config.toml
n_layer = 14
d_model = 128
d_shared_expert = 0
normalize_top_k = false
balance_bias = false
init_std_router = 0.011
lr = 0.00339
grad_clip = 0.5
Below are experts of layer 5 (counted from 0) of a mixture-of-experts language model. Rows are named up (a neuron's input weights, with its number) and show model dimensions 0-127. Each number is 200 + 20 x the weight over its row's rms, rounded and kept within 0 to 999.
Before each expert's rows: a language model's description of what the expert responds to; "mostly gets" lists some tokens that are sent to it at least half of the time. This comes from a sample of Wikipedia text that the model never trained on.

# expert 11
What it handles: Modifiers after the, of or a, such as American, public, national, film, and adjective suffixes like ical, ile, est, Broadway.
mostly gets: " American", " public", " British", " national", " film", " French"
up10,174,215,198,188,204,174,209,223,163,209,198,189,198,187,210,224,195,162,165,185,198,237,193,175,207,176,207,204,206,217,248,186,186,191,204,203,179,214,207,203,190,197,234,190,209,167,211,187,154,172,177,192,174,197,176,195,216,219,197,207,230,209,211,187,227,249,182,212,192,186,215,211,192,202,175,235,218,166,194,191,212,215,244,211,192,223,205,197,179,215,185,177,196,224,231,190,177,196,210,226,157,175,191,222,227,180,247,186,220,216,219,207,194,212,199,177,212,210,184,186,244,210,189,182,226,209,195,203
up11,173,193,199,174,243,166,219,198,191,173,224,167,196,181,191,207,190,192,197,207,171,205,193,209,220,209,203,198,203,207,190,221,197,168,195,176,233,206,159,190,176,217,226,200,217,195,235,241,184,196,190,188,197,197,167,229,198,235,189,217,212,201,210,212,247,178,200,223,184,216,186,230,203,229,183,210,221,190,190,211,224,195,156,223,176,162,192,217,201,171,213,189,220,206,215,225,202,209,184,192,189,192,240,217,205,191,214,174,222,196,214,216,229,178,155,202,201,228,203,180,186,213,202,193,243,234,190,202
up12,183,212,215,165,197,156,193,238,188,182,215,222,215,175,208,208,207,195,157,184,223,221,216,196,206,176,204,169,195,181,165,239,145,186,180,207,227,188,183,233,225,202,208,230,210,221,201,188,189,193,243,202,202,199,190,214,192,202,167,207,224,202,214,203,218,167,200,196,200,207,198,221,183,214,178,210,193,193,200,200,211,177,176,199,174,196,150,231,218,178,196,205,200,203,218,208,170,198,191,225,185,180,201,195,184,180,223,203,186,215,205,194,192,220,234,187,185,145,216,214,227,205,234,192,211,241,212,205
up13,199,199,237,199,176,189,206,206,190,212,192,218,237,200,169,206,180,208,178,177,193,202,217,190,193,205,181,181,211,234,173,206,231,203,210,218,207,192,167,187,158,208,206,220,191,199,206,219,205,152,209,198,202,191,193,228,244,222,196,185,208,186,225,205,189,200,223,208,222,185,206,206,206,216,205,167,185,230,201,185,218,223,210,216,198,204,148,210,196,211,210,181,178,196,214,172,156,166,226,176,195,165,217,184,177,207,193,212,217,230,242,197,193,186,205,221,217,193,151,191,206,183,188,198,262,191,206,226

# expert 3
What it handles: Function words like the, in, on, of, at after line breaks or prepositions, plus middle pieces of long foreign names (Chertoryzh, Susquehannock).
mostly gets: " vs", " North", "On", " According", " Most", "lav"
up10,218,206,197,185,244,195,201,210,192,202,200,235,222,191,180,224,199,199,182,176,202,198,219,239,187,214,152,174,177,227,217,229,189,188,224,218,221,197,226,238,235,178,224,208,212,178,173,194,211,212,187,200,214,209,192,190,171,178,183,215,199,180,213,199,220,211,181,180,199,192,216,193,215,194,197,171,197,157,162,151,213,214,205,198,192,189,155,215,229,211,235,179,200,166,182,209,239,202,203,192,166,223,186,224,238,204,193,175,170,188,219,195,183,213,194,224,198,172,170,214,202,208,205,194,190,193,196,214
up11,181,203,195,194,196,202,235,191,186,204,207,221,190,225,175,195,192,203,165,170,163,188,202,217,170,184,210,194,162,224,204,184,172,226,193,213,190,182,166,207,218,215,196,178,170,206,179,188,191,197,163,218,209,182,180,215,191,215,207,242,180,220,213,210,246,200,157,222,187,224,210,216,201,185,201,232,165,220,193,169,236,211,166,174,200,174,170,196,199,220,186,189,183,207,229,186,204,192,216,197,190,214,217,215,211,208,253,201,195,217,206,225,194,218,241,167,204,194,196,210,179,189,227,166,203,216,214,196
up12,176,193,210,199,216,212,218,215,187,232,216,221,210,207,186,204,203,206,169,232,206,204,201,185,181,239,202,175,215,178,230,190,187,222,141,235,229,181,174,189,184,204,203,191,211,224,203,219,170,201,174,182,192,224,204,180,185,197,177,177,213,196,208,233,209,214,238,190,199,195,223,177,189,210,211,186,252,206,194,210,220,198,178,197,194,175,222,179,207,191,234,188,257,218,198,193,177,208,188,219,202,181,222,178,196,190,224,193,201,186,216,251,219,208,203,233,216,205,231,248,177,208,210,183,196,198,185,196
up13,226,241,214,214,198,191,201,189,191,181,220,213,190,190,194,214,248,206,198,195,205,206,202,192,200,188,250,182,202,202,212,221,208,228,203,184,203,197,196,245,200,208,219,205,231,191,148,228,178,164,181,182,183,217,150,215,176,209,210,222,195,226,201,205,253,180,225,216,191,182,184,224,209,179,161,207,192,219,222,180,226,224,190,232,203,146,171,196,226,194,216,198,181,200,221,203,181,184,170,181,206,181,195,215,212,200,219,206,177,204,222,215,210,193,210,240,206,191,177,193,216,221,187,188,205,179,209,200

# expert 10
What it handles: Pipe separators and years in sports and chart tables, plus short words and stems like th-ir-teen, short-ly, how, so, few.
mostly gets: " U", " so", " Nor", " y", " small", " sec"
up10,178,218,204,178,222,211,219,209,184,203,195,199,196,185,172,201,205,215,184,203,196,192,204,177,233,180,189,163,220,203,245,182,169,241,210,203,215,183,216,178,180,190,172,226,211,188,187,205,204,213,245,159,191,206,181,193,202,172,185,197,193,228,212,204,205,212,186,230,156,181,194,199,216,190,181,186,200,202,173,164,187,199,213,203,213,173,216,205,215,224,231,171,228,145,174,199,226,195,215,192,178,235,192,199,201,158,199,185,216,218,209,189,168,197,185,190,241,183,162,195,212,204,197,165,202,175,209,214
up11,191,212,190,189,214,219,224,197,197,192,200,198,206,199,198,189,227,191,187,200,195,181,228,196,243,191,189,181,195,241,200,221,196,170,187,198,169,182,207,212,263,223,159,208,242,195,177,189,232,168,205,220,199,205,192,199,231,157,213,222,252,212,208,192,194,195,217,230,176,176,211,198,222,196,198,175,209,202,182,210,196,187,199,215,181,208,223,220,191,217,227,173,198,194,204,241,186,191,172,201,201,186,187,184,181,192,190,230,181,210,211,248,213,224,209,184,180,213,213,222,167,207,220,147,191,202,207,202
up12,226,173,225,178,190,224,238,202,210,189,197,171,173,194,187,233,211,234,196,201,161,224,182,215,207,174,172,187,222,208,210,222,164,208,192,177,205,216,189,200,221,228,196,202,181,195,223,197,181,185,180,238,203,231,193,183,200,172,232,221,191,203,211,204,235,213,211,181,170,198,235,185,168,234,192,174,204,158,208,203,186,188,198,196,203,202,196,210,198,235,221,142,209,178,226,227,191,209,188,195,223,171,191,207,203,205,197,195,206,236,192,197,189,193,239,212,191,172,202,167,211,217,188,190,193,197,241,211
up13,213,198,244,167,200,218,209,221,174,184,191,182,215,191,196,225,195,200,181,200,175,202,196,153,169,189,196,194,192,217,185,171,186,209,224,203,190,180,204,213,218,223,241,228,157,203,223,239,196,171,225,232,186,227,204,181,215,236,187,201,233,160,214,198,188,238,219,189,202,173,193,220,193,220,195,187,183,217,168,197,175,201,205,222,203,211,189,237,187,215,203,206,173,229,214,219,179,183,209,212,154,203,187,200,209,185,198,193,177,216,210,197,158,193,160,203,212,165,193,211,190,199,188,185,196,186,218,179

# expert 13
What it handles: Word-ending pieces like or, res, i (Professor, metres) and role nouns such as director, Minister, manager, plus Coordinates fields.
mostly gets: " program", " director", " Minister", " manager", " DF", " Coordinates"
up10,182,194,203,187,202,218,212,216,182,207,206,217,202,204,210,232,219,215,185,198,226,197,192,207,210,175,151,191,166,227,233,226,205,214,209,180,237,215,215,201,177,204,176,197,225,205,201,221,214,195,173,180,213,215,220,172,223,225,201,210,232,228,224,195,195,208,173,158,198,179,194,189,176,185,162,218,212,173,219,211,218,170,214,225,164,206,170,200,186,152,191,199,198,162,206,199,176,202,195,189,197,178,196,218,164,162,180,179,204,242,226,201,205,219,228,212,209,189,183,219,180,203,179,215,228,228,194,179
up11,216,180,207,186,223,186,204,242,177,209,193,256,198,201,189,194,196,219,210,254,221,197,193,198,170,198,133,176,231,235,199,202,209,218,183,179,211,186,192,195,218,194,185,230,207,168,190,205,193,218,178,206,215,199,212,211,206,211,195,203,211,223,216,221,232,221,157,188,208,170,198,197,170,159,222,185,193,215,202,191,243,196,194,187,194,204,195,194,243,184,194,197,208,201,165,170,189,214,179,208,223,207,175,185,231,197,173,171,204,220,222,201,185,197,209,191,219,206,218,198,213,203,147,200,199,200,204,210
up12,183,177,193,203,209,197,201,222,203,151,232,201,214,185,204,200,187,213,167,199,158,195,216,232,176,191,169,214,191,179,208,202,215,195,211,213,172,226,200,227,210,216,189,203,174,194,195,222,187,203,178,185,207,198,214,170,227,217,212,224,212,177,217,200,212,173,196,193,174,163,187,166,176,198,174,208,194,193,203,178,170,202,202,179,204,190,135,219,213,167,215,198,211,206,213,174,197,190,201,199,170,195,180,212,209,190,222,202,205,199,248,189,176,238,193,201,175,208,201,246,181,236,216,185,194,234,238,227
up13,205,214,198,206,208,230,217,216,173,189,198,207,203,210,178,204,206,223,200,211,203,203,156,198,225,195,201,200,193,192,252,192,184,185,227,249,239,212,188,225,190,171,192,191,182,215,226,183,170,155,173,205,186,175,218,195,226,239,225,218,212,178,212,221,229,205,188,193,203,223,178,175,211,195,173,195,229,175,180,187,178,151,202,206,214,199,217,217,202,184,226,199,202,237,200,197,201,191,210,194,206,192,231,191,185,214,211,199,222,182,229,183,212,228,190,191,167,178,241,211,226,165,177,182,230,185,190,188

# expert 5
What it handles: Middle or final pieces of personal and place names (Saulnier, Houston, Esbardu), plus periods, pipes and dashes starting list or table rows.
mostly gets: " home", " Michael", "ishop", "board", " Mark", " moved"
up10,192,192,211,198,186,223,217,200,176,223,190,192,264,229,187,181,239,179,215,194,186,207,210,206,231,171,217,185,186,208,175,190,192,202,184,229,216,189,194,196,186,197,191,246,190,190,185,228,190,183,225,186,188,249,167,211,177,178,189,203,191,204,220,196,200,207,175,204,215,194,206,229,202,235,182,164,193,215,171,205,221,227,190,234,186,199,171,219,183,177,191,171,234,205,231,196,194,207,200,204,191,195,234,216,225,194,200,224,217,190,239,175,166,172,222,211,214,195,191,198,192,237,215,198,216,171,222,219
up11,185,168,189,225,197,197,235,193,205,179,213,247,180,209,238,207,196,181,227,227,205,183,201,187,231,215,225,175,185,186,232,195,199,226,175,224,228,163,202,203,190,196,207,206,209,258,193,196,171,162,209,198,188,236,225,178,198,176,220,201,192,203,204,206,192,164,186,200,204,174,187,196,215,218,196,196,205,196,152,196,221,195,213,224,186,213,215,212,200,173,200,192,189,219,204,173,226,174,166,195,190,192,246,209,209,212,170,228,184,220,221,175,182,193,219,240,187,192,184,222,187,194,205,188,207,175,223,219
up12,206,187,227,157,251,211,214,211,193,186,188,198,213,202,233,173,220,178,205,204,182,183,192,217,205,201,177,200,200,192,216,199,207,181,204,169,225,208,192,165,154,205,180,208,176,168,190,208,204,204,185,223,222,227,209,214,213,209,187,208,234,239,215,205,209,194,183,193,225,195,221,193,214,226,216,176,187,190,194,186,221,208,182,191,187,221,224,183,185,226,212,211,199,196,197,196,172,184,155,172,169,187,225,253,214,176,193,208,177,205,207,228,211,228,189,212,234,186,243,194,182,234,203,169,216,199,189,240
up13,175,190,193,177,174,180,221,202,205,229,183,191,225,246,212,194,219,200,196,164,156,175,205,215,209,184,204,195,232,201,197,198,185,191,195,232,192,179,212,181,159,197,186,206,162,185,218,193,177,210,162,225,211,187,176,230,169,213,204,212,192,188,205,199,202,227,169,224,204,211,185,163,214,225,203,192,172,211,207,163,228,201,184,213,170,190,187,184,210,236,206,178,221,185,208,178,165,203,197,198,179,199,226,235,216,184,190,209,178,187,197,233,190,224,225,187,171,182,255,201,215,201,201,179,206,182,213,188

# expert 15
What it handles: Digits in years and dates, commas and colons in list entries (Strambino, Italy; Education:), plus quantity words like several, many, various.
mostly gets: " several", "),", " many", " same", " various", "anded"
up10,186,187,229,247,210,184,223,216,214,209,222,184,238,214,208,211,172,208,196,188,210,205,186,207,205,217,182,175,196,232,221,212,224,179,210,183,199,200,201,243,233,218,238,189,215,238,174,195,176,209,224,205,227,200,168,195,209,214,199,216,207,171,214,198,196,240,183,208,178,186,212,248,204,189,185,217,187,207,199,206,196,213,181,191,195,173,228,234,154,195,196,194,224,161,242,202,205,188,194,171,172,177,207,188,173,236,242,212,194,205,199,213,188,194,192,173,190,206,194,193,208,223,184,182,194,191,237,209
up11,202,214,195,225,212,193,190,220,210,190,250,200,192,208,195,214,218,166,189,181,208,180,207,182,174,196,186,203,204,195,181,155,203,201,199,199,198,208,193,206,170,249,207,208,202,217,174,218,193,188,208,186,221,229,202,214,197,184,178,212,190,188,217,184,184,200,188,225,177,181,222,195,186,178,199,231,188,178,219,223,247,162,156,162,213,191,181,198,194,233,204,201,221,191,220,231,172,185,211,192,173,169,250,190,207,188,205,206,170,201,223,210,207,246,172,184,193,192,205,204,265,199,197,181,199,221,199,213
up12,213,211,185,233,185,194,228,189,202,186,217,174,188,205,191,211,214,211,240,212,210,183,184,208,170,208,240,188,224,208,221,207,214,231,200,183,173,215,174,190,187,220,202,195,228,211,184,248,175,179,188,192,209,199,181,181,197,175,191,241,175,192,202,194,225,220,160,224,187,202,173,154,232,188,195,237,215,200,209,203,216,205,178,221,217,167,184,187,225,237,211,200,181,205,223,198,199,203,195,208,207,183,204,238,212,189,229,173,193,226,213,221,189,202,222,228,193,184,213,207,241,223,210,216,212,185,147,199
up13,205,203,209,212,182,167,208,182,193,168,205,203,187,174,176,185,189,192,212,205,154,219,203,195,173,249,188,163,234,166,177,208,196,202,198,231,184,180,195,184,175,170,160,197,183,182,203,209,171,188,216,191,194,245,170,215,184,164,203,191,197,192,206,231,209,179,218,163,191,162,178,244,201,192,222,199,185,222,188,209,213,215,201,201,201,196,175,194,193,204,195,200,201,192,218,212,209,191,233,195,198,167,188,190,178,258,220,224,191,211,198,195,183,211,200,235,201,191,188,226,235,210,177,194,205,163,206,190

# expert 8
What it handles: First pieces of words that need a suffix, coming after the, a or to, such as acqu-, oper-, prov-, reg-, cont-.
mostly gets: " cont", " form", " qu", " Gl", " pl", " Cl"
up10,215,233,179,203,237,188,213,201,181,166,222,200,238,179,194,206,175,166,210,175,214,238,237,188,218,205,183,197,230,223,210,206,189,174,203,204,204,169,212,246,218,220,166,250,197,193,200,167,179,171,217,171,217,191,188,181,185,232,198,186,204,187,206,228,201,205,197,200,198,188,198,191,213,190,197,218,227,188,206,165,218,192,198,189,187,199,202,232,184,205,222,240,213,204,194,191,206,192,214,170,222,213,202,196,198,184,227,174,190,179,210,231,250,180,234,206,180,217,198,218,204,229,227,169,213,187,193,205
up11,207,197,173,199,205,181,207,238,183,184,206,203,204,219,205,210,178,165,227,229,210,177,216,208,189,243,167,197,197,197,219,183,194,228,183,201,235,187,218,220,204,196,200,216,196,172,203,192,192,189,158,163,216,203,221,163,214,181,183,180,200,218,216,207,168,212,161,196,198,228,168,246,223,213,175,229,183,165,182,191,208,194,173,195,243,189,233,231,186,174,210,204,217,202,199,231,189,204,187,163,199,170,169,215,203,198,186,204,209,202,203,195,239,193,187,154,193,181,197,199,188,200,207,194,206,193,204,232
up12,189,186,226,194,234,196,205,212,218,209,207,210,200,201,223,197,158,209,228,211,226,225,207,208,183,164,172,192,188,200,180,211,173,202,198,215,158,184,225,203,227,218,199,202,189,222,203,213,187,186,178,195,189,191,197,209,224,194,210,192,262,239,197,224,198,191,249,199,181,235,211,183,222,196,174,195,233,182,188,214,229,189,213,222,220,209,206,239,184,232,227,177,181,201,195,203,207,163,199,195,206,167,187,187,224,195,191,210,193,185,199,197,199,234,224,189,216,159,201,179,237,225,238,211,213,190,204,232
up13,191,200,232,207,176,185,217,215,206,176,209,184,187,212,193,178,191,146,186,224,199,185,211,240,188,196,213,192,206,195,208,197,187,224,167,196,238,218,206,242,225,211,199,225,180,204,161,228,220,220,178,213,242,199,204,213,159,173,173,187,167,211,202,180,211,238,177,196,187,217,191,208,212,202,192,201,180,161,187,217,221,184,176,204,213,224,169,170,211,221,205,195,187,222,202,215,202,202,186,187,184,174,193,206,215,214,207,228,190,174,202,194,230,180,208,209,220,200,190,196,257,204,184,196,184,153,216,222

# expert 12
What it handles: Pipe cells in election and census tables with percentages, plus name and place words like Street, River, George, and possessive 's.
mostly gets: " ab", " James", " George", " Street", " River", " include"
up10,233,210,214,233,196,236,208,208,202,216,203,206,202,215,200,201,231,207,215,220,188,203,204,236,229,192,146,177,186,209,189,200,211,188,224,175,217,198,194,188,195,227,192,198,202,192,225,220,183,188,128,189,211,187,213,226,236,195,217,201,180,215,214,198,184,180,200,198,199,212,198,234,235,173,150,212,182,189,210,187,172,229,188,192,231,207,196,196,214,195,194,203,182,185,212,224,221,188,215,183,209,171,203,241,202,227,208,210,151,217,224,205,184,219,205,200,178,192,238,197,184,178,171,177,193,170,206,180
up11,181,197,199,200,193,195,221,196,193,212,197,198,225,196,174,210,221,206,198,213,220,198,239,201,192,228,174,184,195,211,199,196,196,186,238,219,214,215,226,243,194,197,212,193,232,212,158,182,199,231,161,211,220,188,185,213,184,187,212,221,178,175,194,220,212,250,160,191,193,214,212,176,198,198,165,235,226,193,199,162,223,212,217,181,205,198,188,188,205,211,211,181,215,157,214,237,176,180,207,178,176,223,218,211,203,179,201,214,175,189,211,226,229,218,180,231,160,182,205,207,173,177,226,191,184,172,229,189
up12,199,215,207,227,190,168,200,218,200,204,221,185,188,180,193,199,251,218,194,227,209,202,200,161,192,159,249,174,188,186,207,200,211,206,191,231,172,207,205,193,220,211,198,184,223,191,190,180,187,204,182,200,203,212,202,221,197,190,209,221,207,203,213,213,195,177,191,209,210,192,197,207,179,200,151,166,205,228,228,196,214,242,209,235,197,169,189,209,194,204,192,174,161,154,234,202,158,179,191,213,209,202,206,211,216,225,203,232,188,180,223,209,181,206,237,202,223,156,204,186,182,249,200,196,222,214,185,185
up13,200,225,201,229,216,218,226,191,192,183,208,204,169,199,206,211,209,207,164,184,170,237,224,191,163,235,224,208,197,219,237,202,183,230,233,207,207,215,186,190,206,212,176,188,199,202,181,175,167,172,171,204,202,189,191,234,176,170,216,205,175,212,199,217,227,180,159,203,182,219,203,168,186,184,195,215,187,200,200,225,222,167,193,223,169,173,213,211,205,200,191,169,228,184,169,213,218,180,201,214,196,165,228,207,206,157,204,199,225,201,217,184,194,200,209,208,216,201,197,239,211,208,237,196,198,192,195,248

# expert 4
What it handles: Forms of be and linking words such as was, is, been, to, as, right after a subject or title, e.g. "was released", "selected as".
mostly gets: " been", " being", " was", " be", " are", " is"
up10,186,146,223,173,197,150,200,241,202,160,235,197,188,226,202,199,199,214,198,216,191,184,172,185,192,194,218,183,194,167,191,214,155,174,172,234,184,195,202,188,218,233,195,208,180,199,210,189,212,177,212,191,238,181,210,169,202,183,217,217,180,205,216,215,187,185,182,214,217,186,158,166,197,222,211,214,189,235,188,237,188,194,193,205,227,175,223,185,182,169,236,179,196,179,217,192,190,220,177,203,197,205,186,200,162,210,178,214,176,217,218,197,185,208,186,216,212,193,210,183,163,201,179,198,214,192,184,197
up11,201,195,223,236,173,174,207,223,183,221,223,195,217,205,238,195,189,176,216,196,149,193,189,197,221,174,215,189,173,216,209,196,220,210,199,216,242,180,211,202,230,218,227,181,210,230,204,173,206,193,222,190,193,194,195,206,168,140,164,223,176,204,211,195,191,187,194,194,179,205,186,208,207,196,148,202,209,225,188,233,187,173,212,221,194,208,188,218,199,210,226,216,211,211,218,228,211,181,194,205,168,210,207,160,209,185,202,201,189,205,223,177,216,181,177,196,157,196,175,205,169,223,236,203,234,206,216,202
up12,189,222,229,213,230,231,208,198,202,155,184,193,200,229,196,231,192,202,207,160,163,189,232,228,192,211,211,207,224,208,182,231,204,214,185,206,246,234,189,170,182,217,221,204,172,181,244,217,206,205,168,157,234,183,182,179,211,209,182,214,216,219,213,231,229,196,204,211,191,187,140,216,214,197,205,190,198,219,198,221,217,184,193,207,186,198,179,237,196,209,208,189,175,191,183,238,192,206,202,187,198,213,189,232,214,186,199,224,218,186,214,209,189,206,191,197,213,188,229,215,191,190,211,174,163,198,211,213
up13,233,167,208,208,233,198,212,245,196,227,177,233,190,185,215,195,202,180,200,159,180,190,186,204,190,233,184,192,189,203,177,148,200,199,198,205,160,188,189,207,215,215,158,221,203,224,156,184,196,196,198,198,212,210,199,182,211,208,174,195,219,192,211,177,202,211,182,204,193,182,208,207,242,178,208,179,168,209,178,206,195,207,214,218,204,178,204,184,216,197,234,219,237,214,192,203,209,182,154,195,193,235,193,184,216,187,190,176,167,186,234,209,199,165,178,243,175,198,188,237,179,181,187,190,211,186,185,191